Weights of a small mixture-of-experts language model, trained from scratch on English Wikipedia.
Training: a variant of Adam for the experts, 7773 steps.
Below are experts of layer 5 (counted from 0) of a mixture-of-experts language model. Rows are named router (the router's row for the expert), down (a neuron's output weights, with its number) and show model dimensions 0-127. Each number is 500 + 40 x the weight over its row's rms, rounded and kept within 0 to 999. Numbers have three digits each.
After each expert's rows: a language model's description of what the expert responds to. This comes from a sample of Wikipedia text that the model never trained on.

# expert 21
router:432515469524427540499545469512453467441545497446517513505452526553512509501488479456488425537471504507491459524523475578544492470564508537536433531495542492506559523527485515446553442414524515505501470579496500526409487473512517546524442510532441452438370529541487569512464509519470529536505532558520513504602420543470499445428488518530509519544501467525450504457509503490476525549527
down3:415475497525468515416528564486503502525520500484492531446474546532539485488464486532459482476538410401611454472527527420435498458595485550579509532527476486546441523487516517510482526516579496560425500521458534545483552457502498395499512502532540442442483507445519438492517457534495484474506490515501510516543530529501521556534516527475457512511574502464548479530522469458438517529500
down4:426481457492480535513459483476511534434402495559446495536519484559530515528521550501458475475527476462489494561545437452484420532512482507514511463530527539544528488493496488539443510531534441518441442462374504496494433500457456510524503436458477465502463482535569576440510452524514532497525540540460462568455520474432555550526449455517464442465513429541555512487483459536465482473543
down5:493449475475461463465493518505513530521493551532450467499523506466545580488442477499453570449470459533564532422520552448460536539504565478514545520441420470488474522556452518553412507525496536512468448498524482537542472473507500505497452467521527594458483566491541518529448523527508498550495462410510511519543493467525588566455519531435499492519558520487462505407494572459522496430544
down6:486474461454642462535472414509475572501505552472505416488537455474464468424480520458499474559476488485466490525530485446499497560501534535551569487504523571576543503571485515600501478447477482413515490508493539547527482476470470519456455544500554445532501449480465480467495489474507505535554443507547529506483478426500449485538420432536515501451489474541497505460534475500544477512528
down7:512495523506460553487550443497417489439526567433514503462473476472512516502548491499522518509465511499514512535447542495471493514471563524513488483529468518495598489566431533534459513568536552496527505561457545448521551495465445523434554513489473563454579528467437477507477508492495397511532585478506477483433476520486533458554514502467464505542454372515442500515460541542468486467425
What it handles: Second or third pieces inside common words after a short start, such as t-im-ber, R-el-ation, l-up-us, F-ol-lowing, qu-ant-ities.

# expert 36
router:472535506484483528543498497501473467462452444505541457475469448556453478439479512454455510535474485440478456515530477489553448576455520487494457490575415536489487535549524512515482534507420508522487547553507526430559514561488573500510521552452525563520513409520451500484479529532455490508586492504478517531452488580436485475428428467538526435451532550490535423523462531494573497517452
down1:451481568545526451484553505537467535549531518613538497510535522490527517497508495425482495487527461470582480501527495495435423503496550502519450508488445484562570480523506459504500610431467475513474506553490443498535462504565481507541471479462532521507453506471479441517518454445543470496459486435491464549493512562595542489483517582375513480501504447527550460465536452491536515517498
down2:526508535427473513567570460405454506467486491495433462475455525556451529555487618539550453450508503548462506412491551528531498490480511473478528461476466491492495480507454429571487511519524625544527516470522540539501497451510516568500536500524500499547430472544495456467528449481450530452422495482470463456512485513471535495501489500461480534480491513440475481576449428459481503447475
down3:427505521529516514515453527475476495557454464501552513483458512479420501476529448501544523444501507559467506525553537542499494456470470496442519471573510527520525486557517544480476479484490424457465464588471481558446539515509529503468540423477544441442493495543462498505485545435485519510559574576521465448497572539496503475467428487569529473503536614508445494504458574501535427511562
down4:541507503481431476539436467456474495407526479494490495513486507493469485478502555585445432483488474442440569526479462462455589466512523506545528475520488529500464523398485496554593498480496501390532473525525454452481450477530504458479504460505533508481422470431488431490520489451503522566540522483448486445506456524466470507564484482502521524510508505533537490544437446541515525476384
down5:552535444497511444495526453458514470488510495457463500442473432565458510476486484537580496546466480489509539495524470499479510453545488428443532565507501481483448443565438470487434472530444520424482508533520475507408526509489496502531483539569452445435482591560500460499499416521465491492449481485532486497503447400531446484542468488499438434525477532574514517496474478498530398513509
What it handles: Inflectional suffixes s, ed, es, ies completing verbs and plurals, plus whole past-tense verbs, e.g. escort's', petition'ed', played, wrote.

# expert 45
router:515549461482414481469537516501562542527555574521471529534506488534501475524466504583504447485498523565524449547590524460516490471532440594438496577442524466435548444542504503507544434528559473573494515476550497488535492520432477535507440519489559546445534519536554482491554431493496455508550553490507434482501516520556462462477517498527459467524501577449506526533480504489465448449480
down0:588427476550552514426494497561460496477469539579437468515529515573530569473518432486524449540530553480455532440451530467392435489497493545442457462546510459510483515520567539547514473554483529514486537500534523467528501507534423451482480471437483455447487471460550549475521523459547493541503491509504494430523482527471492520496449480467540464487454474502447534459523565568542452449501
down1:467448478538545376480463533488527492573497415540465455408491465552473513529562508535433518540432524477538475508542433542517498447510453556537478419495538564436414570471547475495500555443521472561471494494481563515562488498502486506441555551479496531504470524482478528510429518475425434509462489496470536513472514486474507543462465504504539538475510509533571505507488506490498433527498
down2:566553475443488482508561540492446466486545522508503462535499424475459530457507485479506574488603543508472472470481521541513480505547478459506517487461501481515492424461512568503462458445469550510519468561507505491518556449473436532466504458533390540483539514567494533487502476538547498503467478515470425523571533441493469515517465541485585570449451446476480464436407580459524517506486
down3:532540544504474545515509548461567526537523543441441514449462443423505508477478538542517492519483453549446589499413552493481485524465528528488531517456525446486509528577514452548536534483479526466481468444499475498515457492504433558503513445467423500463486531453550534501481550503490441603459462476470523531530467458415466493458536427503476518474474557530490428541492538484596515503558
down4:519488521484489471476604575461552537467485501508547571583484556476470441538518566519478528476467413479481471489547524519515514471487482477519550582474443519488495471527417491429541496477510471468434571558547524541535548520465496526516559464480569476488517508505443530479480573479502498559474513531465486548485464467562454538438491499520542457531497469516417524529489532517451545510392
What it handles: The piece ce inside words (once, succeeded, scenic, Kunce), numbers and dashes in sports tables, and === section markers.

# expert 1
router:534548482492472571480537548501504451461492539412491560386544531512505523499534489486460519431448534508502489491556441461506468453559500531458556544552545507557512488528518537475481526515545529545422506451568553472574487520510475531569491535457494465474542520543547472547507518447452471460521556412519506445493581483530452473538520558593456467471516533494473531483509445453515465486483
down0:469571448454477517521454552609542484454506512590473438515488569518512482535457481499489535534500454487532446468510518459457572520388483541594537467480567486439499536463434547552473489516498438519452470466459481515528511501528570449485589482477497471518522510505448494562394511484453557540507456520530470496480579476507480488500544511507451494475467471514478503491477511470511550551512
down1:469474514519491572482486510511503499499480483481454483447464573480550571550431499484475433494453441562533499542503423518516617476470483579532484574510522530441436544494524496541524507543566533542426521463498447494469502485425485474481524479439510510496509546483503551561517427494502442570470519472472435544528428532452513518471499472478565408476564514529492459497472476530481527465534
down2:517460524459538512447564554573520523511467534454464499508423487479524476472462510445544470491520516483447514508519568529483448490499542501503543488411464503506479463485516498468498521431498469468497544519537448562473466517513569598533436506540477505578523508525499485513455481491468481474563535482493541552459454538428481512610447537476435503451561464524446494492447554587506495579429
down3:522453519424521467456506538511445500457475563526504505443553450452490540464516507532519487497406473430477548440521485442461508540477507526519546453569466555493551520556477490478522484567534542513536483518518598490496462531565519505451541533579493460491460493554493410463489533500468484477476518534471510378443465551507537488519486530470440588463511516455513479439517510445442507498456
down4:466532465561485519481466568433560505477498554457524528487503496454543484544461494490500507526530521495511430489475523472486470479538475469468548535519488436533523483525496503449551584536453418546485457447527493430461472533510454450488453444515611524464461476448494517552551506381498466492563517521557523475558573428450490490456493467535479455531470487532489502496549430467481417454517
What it handles: The 78 after an ISBN's leading 9, percent signs in table cells, and mid-name pieces like Somers-et, Mar-k, Yan X-ish-an.

# expert 33
router:498499492467461451533488511431479500435593503499509424498558466475552521570453495502471514541558544504504477548442497488544492587504569568547512502472518525476537484562589461518508539516465465532457486502545540507490547524487478505490533528460505472485506472487559528524537545562466492511518461490500515475498483490493392549489510452428497521543508368433466522554392489461463534459466
down0:481488509432491534492522557489502501536473453594563522568494549445504576509500556531444450507454491516536467487478525465472550511502504494514433489546529430424543466574527465513528468464440486470473524451559436421555580548477544509479482506578500582503527431507453465521534475512512474518469524479476460516455472465499515460497403509502479411526579527473526574490495511481493457522516
down1:506572481548517445518542461487536520494588569576474480473548541516479480555529465555517475552493556578554460523462518535535460590485445501502531523518484603517484471474473459526469496478582513475467448464543538507589509408593493536501500480509526493400431456462485496491532547465537508538586474495518519496542452555485484496471485540491514491510477515510507437532448511473483499459493
down2:564535513439501493515494485508502487519581465476576548509555506476502498486497483542447482542462482472488528531461487509507507503412481488523488446527573481485474501471489561445546440506518459483499585497522402492521461500603591488527442502532525514509497516505475497479536574445559469443493501545472496388447399515508471516457540551538457555468493506501542502452482544524572490510417
down3:531494445527535442488600523502486473544538477523515462479554473480496518511520454501504586531616527497506473559512492510485490532499498500467503452531485452550519464506534564491480524450522441512457499478479539525492557547522412453517532435485537591535501514468570487547439510574483530468551568511500518543508507548539417497410467537420556523497547469505540531533433552544512519480453
down4:508554541428463499483533508482517472513570522504541483525527502425482449523560471542537527447522486507439492457450523516477494485549522534544535468550506558448451440486557499494562500530469543482569486482596447470530583482516501452460522545522461427501494481524535438536517539465460538513433422474518426513463545501441436463446538547580474560542438537477503481461446469497489490450523
What it handles: The -ly adverb ending (significantly, increasingly) and the auxiliaries and adverbs is, was, been, not, also, more, still.

# expert 28
router:541493509531479539478455445560459502514473508507488438529522479407467504445503415523507464430506559497470430479504454461515575421488432523503520499504519481559384494541475504552560468480503425501558495526466475608554487453499511520433544450459452513531439542512575501492503498429499500524510424486491512507487469530409519507554497497442479482533457488486474533501571462490486482520486
down0:452484463549535555492422540489420491486565537493481529475540553559538420473517535566461447516555538478464557477478488513450445482475536497518524487444489470481485504550525540492544528451527474557494542500452520553526561494523514502520556514473505472489471495597496552463570485583573549497417455470498497537510513498415526489429560541520495392463544492500505437519538537464495482507511
down1:567513490447488533459494508468427468454420496525492400530561513424509590505505475555470506449383502523531479504490453490521438489514518495479450546431596460502491510576488475483503513503596527539489471538550550486578525523522525540522514471593529512536450510525512425530453524511513507462524555480482425535532434503527505490557499495512494468505588483496504514478459527489525475503487
down2:508513483519449565527536436546453546510503559525521461498478508496473518580574486456467561600581474559468574497450498548502512493512461461506452495497523553547464517439499556500559509556531518610538519503468542486565525482458478495536528534443460498460564477492472601509516549431520445483510485467488540510518435543497434506506515516517487492511425442491542480484541464438515542458494
down3:514488482459491531499510552504553469521467484526498471542504514469576612520529506554538499567480545488607518498522557493560526469503471576502495436496421495463534498575506492468537498553442428504486512485438472464562576517524492499495504493487548494509568544518497403573459554517476548524560487516453487490502540498409446471500546527472460480604494481514529449507508468495511505511420
down4:436447559534505578577495506534575443541495612455537526569539519455429516531485464474463532404538513483512549540508497449506515442523494519475498444436463420551456507503449486484510528458558501563429547539563508463486530536526483536550474446498513505487470523499451455507513548430549489509467461483484464458512498539496565518482479521459499575538480510510520476507456427442519518516475
What it handles: Short consonant or syllable pieces within proper names and words, often accented letters, e.g. Cal'g'ary, McC'o'y, DN'F', Ay'r'shire.

# expert 16
router:517488559442491439459515496555466463498546488579501474479475484497479532558488597465462445548453398449463469553468541548400495478429427504599526507478499506495507536509484495458555510512477515462502492459532469480504494524487468503469481530502519524531511516465499497410476568536492533505484463458507409556529512476544463542451515461501503584432506525450481492556486554521435526498583
down3:486430470398476562487458525519474414459504477506518524470432543530528530449463535538506551526537499493470528555596491476544472456542444493480449487496415526532479484502451444566523472499494485514568464477574436443450475526458485526461470568509552543527417459493445501484475477513504502441437508518539464519499530506478481557524532465478496582500446540535529502532446560530448479445468
down4:498485492536452476516605540491470470467456486418516505507475443492504477542512490553481520541497468464507422497478483538503487575414497536578598530421464448445418468518473419527434554440422561482534492487551535456482509520504486489458489549543474498536499493525516520496489538435505477501482552511561489563487518525556505481481514463529591455540486505450482510568421514481487454494513
down5:590539525454461501537535514473531542513558521480533491441464501510454555494543519483543494522402538562536470467475437465548498528535572571456537453490565386456454573544507494548497488498473507494491475439535537481545463476451556468397530487471487562467457459487449537541479524542570467553545468498493515450476487529520489527543496561536480542448447500505561499502524463492469488462492
down6:525466490533554552547470466482485558493482516472540443466505399476458458551557527501592525480476492457547494495529469462481508566485562420449512453432491454480482511574460519509450505522505528419471451499485562529481604486557541484568494506550508493545514523548502559488474495528526491493472512498499476550447534514563467504466515507532570410546483489469486482494526427521559469455588
down7:565528552495512501484510585504497564495515519469476482424495395496474546462539515458453527558540465486501506475546530579520463591445425547480499540538482530537500543530460487462503431513434479547573510499474561497504458555512457522424456540544446446468478492573523479465521466456508503492510468534553467525481512427479449464485509544408493501497465506504449435481473453538515483558551
What it handles: Numerals, quantifiers and ordinals right after the, a or his, such as one, two, many, some, other, first, most.

# expert 14
router:474506487559576555533508471464530499440449409472512530593474467490424466536472523515527509472545501465509489456450495483433505537541475493474431463513417545469464418499479499527457497527423512530583486458447526439504531519504543419426476522554501484496517488515461478519464457539564474531459507461506393451490461497493518556491527519481477507478495508556592533476433460541482510535525
down3:526566569544498518520497408490449482470502532508476520511478526498558519534501496531450452504445559487491542446468498598508469454455533523497512429513496486520446495491579518522560496558483480514516506464481477584539520442521558411492539538543465502532529545507553507493526427441560478535492405441480523489445461518488448454524416579455513570519492524471537420539496550504507496478516
down4:554500524484474544512435442524496522521482445506523490496550493489474546499538477572500454516508554495429488473569545571501526499544544518516523500447541526500498449476467500507536532505512598487495534510476502515555518580565545495528501499566475485512643518509500467483478503582486533504531520417470462462505476531482574364513391511553526577487554480490490479489549490531494492507502
down5:544549520462491544476564545486463556528500491522494483487460500521523486521598459487433448508522426486506428525484534537466475488484494479550527464440512480466542589456463452473493542489457503463495492529550448578458578512489487499508433486565554475527492577503482406435492498546421502485500468584467439545469542447445458486485530438532505533574504512512497466494463506494535481555576
down6:473484539553487502499453479518518461450554473555438525546459511499494541460501583528490444500488518485585483451450469589451503422501554564474482490466452560527450490456456446393554487548480516419511469549468518452489574463519521418497518437541486546456473460471503536539532466451489419527471495473455458529541536492444546487553459521478499525518511559494462483528488546509482546487465
down7:482493571526493539517472453523488477521531565477533431530518519507508529481516545530465509421515505419469523539449492501493492481564550520474499447557507514478490498486486449453457458515597570567473527490489439514491480524567525476464487493544542535527666428526421468466481466503490482479538444468556497458519515429482555500508496477491529492536399511447539475561523538516471495472552
What it handles: Parentheses, commas and line breaks closing birth-date asides in biography openings, e.g. (born 26 May 1998), plus list dashes and ( before dates.

# expert 29
router:505518415491522520503488515560497548424553537457511459456517511454509423431517506524483452464452507519557533457524551435532531505555567476525518512527484487518480498521438505444503457451508532496518541473563560421514551457567464490546571541477516571444556490537519453544484500478444483449535478453500548521538518565464570459590522549527519485437462538406507491502450490506492467468497
down0:534448457468494581489483516493453470535504543510481555538454538497484555468462553493355458475457494524584553496546490490519567448446476468558502535526455509518532474503487537492522513437492461479535566492465507576479513533515477512538446376446461449511475451454565511544527485526520497535570415509465534508542441554509543499568453501479460527486507541494518488475490470524472552487499
down1:463528464503485463461504502499481493498480497602529518568498573484556489438475469557450498527587560531505547509532512492475517475529520483482447518500499513497541556492521482471544526491494409462600459534427425440556503514442503540516503595493565500473476500563481545583476532508494470460483486517531480469565504465514453474565485479498450465439464545505490515514485494506467509371432
down2:500527472465443518569457549486534481439525478521543498384494496535429579550512532493554473513436493495469516474468401545576454468413474499522590454584487518458543546501490513546470500458540492531497494522450508528515497523455513501515534504534483569470454522471493506476555526520507510486582540462463539521485425479461476507522404460515504566464517501455441539563494495493500489431475
down3:576475532463526465510509449510472516584546472567572570544543541448518531476586470492470410518482493408450538491528523454478558506509473474525533502497490501485574500518538508430525532489460554496522512465537451487515472524527468462547494453513515526524650523477448421499494451530483515519585455463566456519458576517516471477440510476473505472493424479486480505480518526516530513499482
down4:521500481581565495452495481497488508543432491516499516558562497466511531582502523482525528478588484506495454576528532466471490565421502458459446520467553469508475474437439507456457509454479481470397523485494429498522528554432501514514505495480486481506391512573485552444505577506453543399494574562531487518525470508490476513516576496488516503469485441548505498451495464533467504531537
What it handles: Possessive apostrophes and quote marks, as in children's and women's, plus the capital I, the numeral II and scattered word pieces.

# expert 42
router:465442418527532526513455428556522513563549480515528507510446485467448433497457499484485498546506415561519459516532453512550460538468542574542520535495524495487536517525531486465501566476452507458427518591449472536467438562527547515496515481459528537513475470512476568527498486477466503534484502579447507519512532551495505544438509405546472572532452471528505459538483557536542470434575
down1:485489576532492466526520439478504501539517509602553469455477479545494449534473568445536581457532538442577444497503526500540478569505511437507556555479487429492563492467518504410473493498442484587439478519466504536501530472527468481579525516480510504492572473520479500568510491482471488466478512531517487486490479530461444573495475492474471414540537517494435490503536519441539498383506
down2:481498521506454478442493558500482512535485450528526477551476493530544535489578497462471451594530445498460480505498503484448553496507498454484473510459518512455488473512523564489537509488436503430486568493508453474472513542513420546446478576449571479518618481414485431512483511547492452587453475534459550489482489523460431490484558445474532509459555547454471516449534521473495597520494
down3:439499541465520417529534483483490533564489526501458454486504533484579550517491494462540385501493496467535520536457546485581513429524493517453519555510486485553489476546492521550492594509526457464505462466492527502577496471439492549516499509532537477419574476558523496495414492523479513540491519489476582519495473546497506448413483511468486472563481521491527498524358559507477532526528
down4:435474502460529531448512451514559522506512474479482444561484469522502476479484536469559542498495574524474500498530536503497464513468443461467511524505489517557475587488536548553483496520513568522502495521430529487443460462456494447464507483508472519544319545540488530500513445455569485488509534502493508510419534480555503468516458451477548552514463541422562465549556528556471499489584
down5:532475506527506506497436518500451481534522544494416535523496510490481535505484551516498523479477533450396526521439447558476605505543523433513524531508486504493530441480502455542548477466512482525402515361546571520483514432529437521547483498569455532495512497623484506467480467511501513499467477451521459516575498491463470500487454540459557514492508439464517477579489465490505458540481
What it handles: Infinitive to and the verbs or prepositions following need, order, would, e.g. need to create, taking into, for, him, announced.

# expert 8
router:480513452507500479535496520529484520439556490490446523476468607510538454403544472504472482449493454451478556539573499530505474514513534568541450494560499476481434534512499459516470506536540536453481528525560543472455549438553473537498565481543538556445503541471499529554507449498427440448460482455509501424549460539454523511513449484569450486471540555501536540496475436433492562556507
down0:515386554508487512523468480461543520589515477574530483494512499474530513502379501520496505464451510562448507539468547512463449567519433521588503527490559533535505462508478523497543444440470541521539515511550510493444476505550522458546481431505439531489476458452472467504493540505529518498528428415422445498553486551492504519513499483505537543434513468477524570526587466484548491470461
down1:505519551428545480462526584571505539493534490491550514514413429503516513547508437478514511492476438523495466527488458405526477520504498419433501527489458446511580513563526521545475517471426491497497532464453495501511476496476458555476437479436499576514484575528514462526495494559499535551503541505515538557469539503481498568535522398531560495580485527504475471491519545527531493396501
down2:488542504549524552491481523490511535519471505518456476469534495525488571516454495490478473512443477459498528459537505489506450366587497498430476511503536517492497463491565441485562542521512495463416567491462495559468489387467506443522472496558445491477546576518477531482559499494466550503414528474545390519482484442517482494592475476465482477486510514509533532479468467550431523564490
down3:480498491516513515481531575515537523529502459527507545487603550487469481538521486504497438476508441424537510509519430540407467478470475450525506570528484475521483540434513500529438591458491469517471514480559497479450565524514497614564471438458524508519519542553450487435502496508495442521540486446562547546454506487439543515465536488521486506413482520467518532512529443530415509569479
down4:468543485469500524532478527500515468449534481494504496465389423501506487464518522528521496500461599517492492540507489471489544648516516564464504438532485467464378473574515560591462400560483519518499508511495494471465501541500476565468521512553508561503551537494519485517463529492477519474518469480411542492489497534519466512568525563547459539492523529561491477513452533489461464493538
What it handles: Word-initial prefix chunks of prose verbs and nouns such as con, pro, per, sub, trans, st, ex; also "per" meaning per unit.

# expert 0
router:535534468490478563482549545492519454455510535425490556383539535534521512479537506483463538431459534511518497513551435438523475452552502534456544537544545520560518498524520540471465509494533523554425500435570550475547474519507467546568467508446516467488543528547542490528510530466450460453508560424525513456464587498538464468528509553601471458489513528501468528475516438452544469487479
down0:517466466450514483562522555542487512460531504476474471515499483532534507457549486543473479474456521456591457451462514447563524510460542554467519460514471541438580500534497523552415545466522542494511573434567534428555471548550578510495516469489486481553468509472520552477594519426568519501457447479477478497488553568551513477487542548447532486511489500485530464391484490536492483461479
down1:455529495475576465555549526484550508467456489509566514553476460489446502544514573505525548523538503503487539532482558490421527479497454435467557535465476448528544519568411464496475443546521569505534506554484578569468472513528536527512517479570491548561576489431434464497547494439513513474527531474510497497473543448506531509501451504403521490483517555492451562484499555499540464450560
down2:489482507510455489540529431389548489562495517500494555533498520500466414525538526475522513532479450538485519515470481527470520514485405514453457524460467488453443513495476521442468503588521516484514542510537501460481540480597477436473502510463452602471485536469491592460447503506476469494577473563531478562464473475483429537471446435457509564550547494495498499477457449520530418461498
down3:501514508456509493546539448489522516476495438531532504541535557460488441510529553480535495491532504504483517509548424518565491482529475470533505502430566498536522508425469467524494520454525577472491466551524484519531474554416535436513514517499493473490576465547428444555517541495410548624529495443505496529443537501485527478493399458509490636462517549484467472481532530534511485504530
down4:458497481514548477467554445539503575536499512496546516467583502505482450556502465440452540572441473432511539460454571520432390488512453525501439590501491609496550485511507485452511477500516511473486529512505522486481427545496469541497518547485450508573503478392507507456538434504527460456506541541497505536521576539535487493510488490527484462563508486457486528540465493477572443492490
What it handles: Multi-digit number tokens and pipe separators inside pipe-delimited data tables of stats, results and dates, such as 26, 83, 2'38'.

# expert 40
router:501510486579486488509459461519518526495518458489546419517429517530440488539404564439566501540465478528524478485434541520552497565471503493490513444433440493516518488506481456407515560558413496499559489494434470464500555461484530476488501509556521507488504492483463540514426450553505528455460481536440394500553489514490460566514474503473490541415510486526536462579521544493540457505512
down0:537473457355459525542496539506536447465484527528549506431460584552530584541510521435492436493452506558472500535506480525558538481407487514526484469540531548474469516463532529519509435565419488474539535501533542471483485539475476510435450442485539555503462503472518539509558484456488501528524472443500474500504492506498494542567524484503421574459496448440496578447512495498457496506524
down1:501517482498435607526455515511509481489518490487384532457470499556543506480430552472557451468499540520493596456475485520474503557468494496525466514470486462465516523480458523515473416468520508500575578471490435509505494493466492483496493484489460496418353472510463464479511467479496487469476494489477486483516520501455490533573489502466400547500455403533449477497506441471433506446475
down2:532536490494505524462485544541487456523515528538504505502438457534459566523503495529434488551500563509517562534443523545524388499515516540472571553485488398583484408489497562518533497499518417477540587523499495450499562461534495562536535523440474452525506493414560514510478540427420524497485492526455473539507496517517452413477501525501507510463534500503490522450437458476525490449518
down3:534539537478452490477470527510538442581440492521507490535508470564517498432510486443456531523480535480463452549484456506518524533587512443541492558510534477417489466452504489448515487494519520525490588503447443485579527493547634566525535414511568540534495596525455542505534534513524505519508518482520503529509513569528496467566512473505438553448489492516474486472563480465503552459461
down4:574462501470454474458609496519471466548503504486572565484509468570538492464546446511445487516528468504504484486534497516445472512457511535462457514520470523560493466506525483460536473523479516488481472433471445523498558474470434523496479466442560498518558596433544494539505581487476491502478511473593501475481512518567433460455531540458512374481456507498565544554490465524561547495534
What it handles: Commas, periods and clause-starting words like which, who, that, he, it, however that begin or join clauses in narrative prose.

# expert 20
router:532530470478483560482546542498518448464511538424501555375556539526514515479537500477472535431465533512516498508556438436525485456562508533458546532556544516557513488525516534484473512498536533561422499441556549469552470529504464529568469503450507464483556532551545478525519539456446466467507552426538511454466582494534468467533525552593472467490505538502464531471510442447535461492475
down0:507471528500514503512499516560558501477580528416473509456461500479403572436481480496542509454536496480495516472547454498438563541483493471517496522552535455565588514492478562442437500496538490546532519516518498519581538492459568518470483448497427524457497484551524503443454477491508459580430487564489450459490518588551457429510462553552492488492469483486482466535450509457446496516439
down1:420442497531414508533507500531478496480422525465484422452470511450508463538516465538486506517561496465498484442543435462428509528477516499505409468538489577510542527479594509492466515460535509455395472501537565480561509472536508527474561544503497523496474469564492470487511500514540503493554498464526553428497551494587507517555515527562530425473517525539492483478436427497440511437504
down2:486446549506526538479552480521562459459449503533567495462476467488526467456500562473467507556476527507514457486472572419463504509534538478561460476536450482420579569513429466497529426531415521484507478462470412495563517528425528481489462506497426481515458493487460510478520479494494464520516466528408486485467494453511454569508517518434469569448533542503493443555522516579537508443509
down3:422563451568456491526518521451522446464467528474523468482461503496529448520469540473487476552520531501544481481577511484480524534494477571485510447557533448449516515521426490463487501457475567438579566533481456510430520542518463456470540534518575521489472449517476506479538453496485467431555518496460525493466520496610477493422443505510479552497445497507498460456530493469461417430584
down4:499511431519469557510528504531462499567475487524442534456517528488509582489502500543463511510470516486485497445522478517546511429445494529539451484454610507535549544459449423474465541515568511521497510506478546544503458475480525551568472450438442413507487531585519432525471466465444452521510519530503526452494588581522519476534470488532506471487477510506471568473583417496490537545449
What it handles: Short letter or digit pieces inside names and words, often after a capital or parenthesis, e.g. C'an'adian, E'cu'ador, Ambler ('2').

# expert 22
router:539550542479506518485457470441530514561503501577454454487553464465521493610503474585455527549563505483443591473438506495479524497494462423496546484533565540493477573473405452559460516498537537422462502520507492540539563465455497486479464493504504508514432495447463481490526462526586504513500453501479496529437511435543531512457510580489490456538501489581461513473525462514524515467470
down3:494442462537524484515410511497471510483484418528515484450539482438517514513508494548498496514548468543492489518571500562515577473509499498485458533499521473527483460456582489495534502521472503403458471522493453485556488495511414489465513584475494441521520560505376486514511467503496532552471478437501536487532544528495471532552423469498519564558495511504515525581395545429452566468457
down4:478505606519543444589429436448502488533514517547492476527468470487541513535448486441468483484468451573450586466528515506466590435488449477458536473489497466531486539479511479539474501504525550543493537495444511513462500496453511500530446494452530473532434497447474542496479485513518503490449519508439494505492472480422570469535502568468529457614583463577512498531537497527488479582497
down5:521566545526476482496477555508475444537496424514537422520537469491494445556540514465500499510482490515456476486472475420503461457433525478510524438498510489513464461551526551532359482458488542582581475487463453589445524503476555519552598494492458474510488520491613495506578522498407520506447451509528538455508500509504503470489474470479539519455509526456502510506467499483486472500566
down6:508512439556535465521537546559565481595455477433448526447471511545494525543513534524552495518515548447584495414503444453434493577464507538579500471551486508539493503533502511502503548445449470505468489539509501540502531435443542460546500451483463512465488496467521466497501564476516536465490471531530542517497521425506506485537525589460505492424457502580472514473472576589438502489502
down7:518578481573510496460433531479524455475459446455489513500477545472562508517446515538539482513577542510476467433503526507515554527448511469520485481508517535514529511496529523517543491443510497493478499489507552583464594480484534481546596483497504518459508438474459566530522519474467458525462470515512579455538514437561481475517522585489559447615516542445602509488519416516507531464512
What it handles: Middle syllable pieces after an i-ending piece, often in Romance or foreign names, e.g. Pri-est-ly, Pi-ac-enza, Có-rd-oba, reti-re-ment.

# expert 11
router:475549517503553528534544510469466521551480560469442484464549512554537467543544541531460506521473486568435510493508517534473465535524540542463543484431541546498532522436509518503414492511508474468451493571520490480485456414473454448542497578590522435426470468564475533548567501478589518539518538494491421479515505424550485484499521515501522506445484514503482536480527541519411451453560
down0:449555471551482492527509535529427505479560464492509511492501548452561487502507524499490472510544496528405557488487496479441511539478479427457507515426506503525487399518539520507533468543454455462546494511427520559516440570445498496550554540525465468484496490508576535522468529570461581496493536510534568540471489459490515441564421446468491447521611502511498469509483493600483476507489
down1:506501500443476434560488456460492451564549544535486469516458511474460539508521489513529531475470521485469521507508544510493519452573489567456516492501493534499531510546514532517497511441499487489556449447528496523529495427482557508461517517501440466550418545533512497502495411526521459503398525499498532468440552532398441467495555555443403554422438504498438506540436455457549476447475
down2:478468508490482528504491437488493503495511493494497499509532453457538446530528524462560467499514510466462535492474400533438554579547501474399497476508399523582488463453474505476509453541488533513538499456543510492533494480480548490554513481473547512491552489495512542444522534589508510478470403494502531521509461474471531424577516565543493503537348492520463553581506494494455496513546
down3:485461463538483526483452593489506433488474558581531533524516455521472506502510477512602429468483504453519524528527515494525476467469507488485482540534501528511626429528480531553561567522513461511529501511587529541568470486516482585490558518531538494596478528437469537563476506508520490483486501470613509515484533530446432505473508487501486560490448456496435443462504505470476554513504
down4:522503522487483515518551526528522493462496585478467453495510507486522443464433525508455537464497516523470522475554535526424495489467546510458459513448470495445543456456523474501502458536491526415442525498491513466578448478481545468492521485570578558481520521541493447480486476494494515588486509453487427520571522439560473481411524487496441421436580591540460502479565490497486515404490
What it handles: Short vowel or consonant pieces completing words and surnames after a first fragment, such as a in Shea, x, ck, ma in Tamaya.

# expert 18
router:450540509445496507482464488463542543494485505598469489497551460584522532458574558582524479507516561535422522440487484532541522521462558436469566428490474585507453531491484476508515451516537483571487505517498512566481543446439466529538503434450530558438535454496495435503486435533588509533489555472511539528451521446484499535462482460506548443507480516517465527461477462444533494508491
down1:491487541458465522485525514519468577485512482484586518434556563500533527489454580550443447498574512475495548441479498473515462473551569527478533465454527477552563522458498523463526444521444513456474498498444533562518471514492444475472551515523513567512519495528505552617574452525464504493480448483437495532500541462561574474521463564479424512461476513436546478549488442527469485481525
down2:569486440426535463552506423485475476543448534448506587529510567472548513445424516455519529425498505468435535546501516531547523508496447482493522462484503630480513551405490450504570509453473515519481486480512453470455411482495486506498409469501503443486489534504479508524451506516506447463490522441506485414489536461476553454538452509477497527524567542489496528550522479529521536490535
down3:518495513479509534534491465523521429470533560505486504490487462541520492527471559467472495425555498537487478455522455482578541424523453513526477500460538562497506480468433611530493486471547380458440545445510490466505553479473550486523501490533495491494446465509424492454558550512535509515587534464534425483465502481550552458518501538432473485492535421585519523499488470531521559570533
down4:534512522500555508456600513508468570502559534498540587479473497481496479464505423543525570481493562481523418513493529567475489499503567508531584490536467428477502493507532424550533512487451528491563539521495482454476499539502524469459520519567451450458444500438512460534496554506544497466528492511555496506543535531560552542471569495444474468495552599507530501538545549557449442479467
down5:463514509532537492476463462591504506452556533471481515513512506586513468491542546521566526490467407463481489499471501533509408446501436535533485571553498478476394490548539466551451515512537471435465471543511512493465460533504504489517511453498546476517534568492504483519514478531512522514472475495486452419507533502433499495500492499522474505568460450536443584555466510423424508555621
What it handles: Single-letter s pieces inside words, often doubled or before p, e.g. su-s-pended, propo-s-al, sky-s-craper, Mo-s-cow.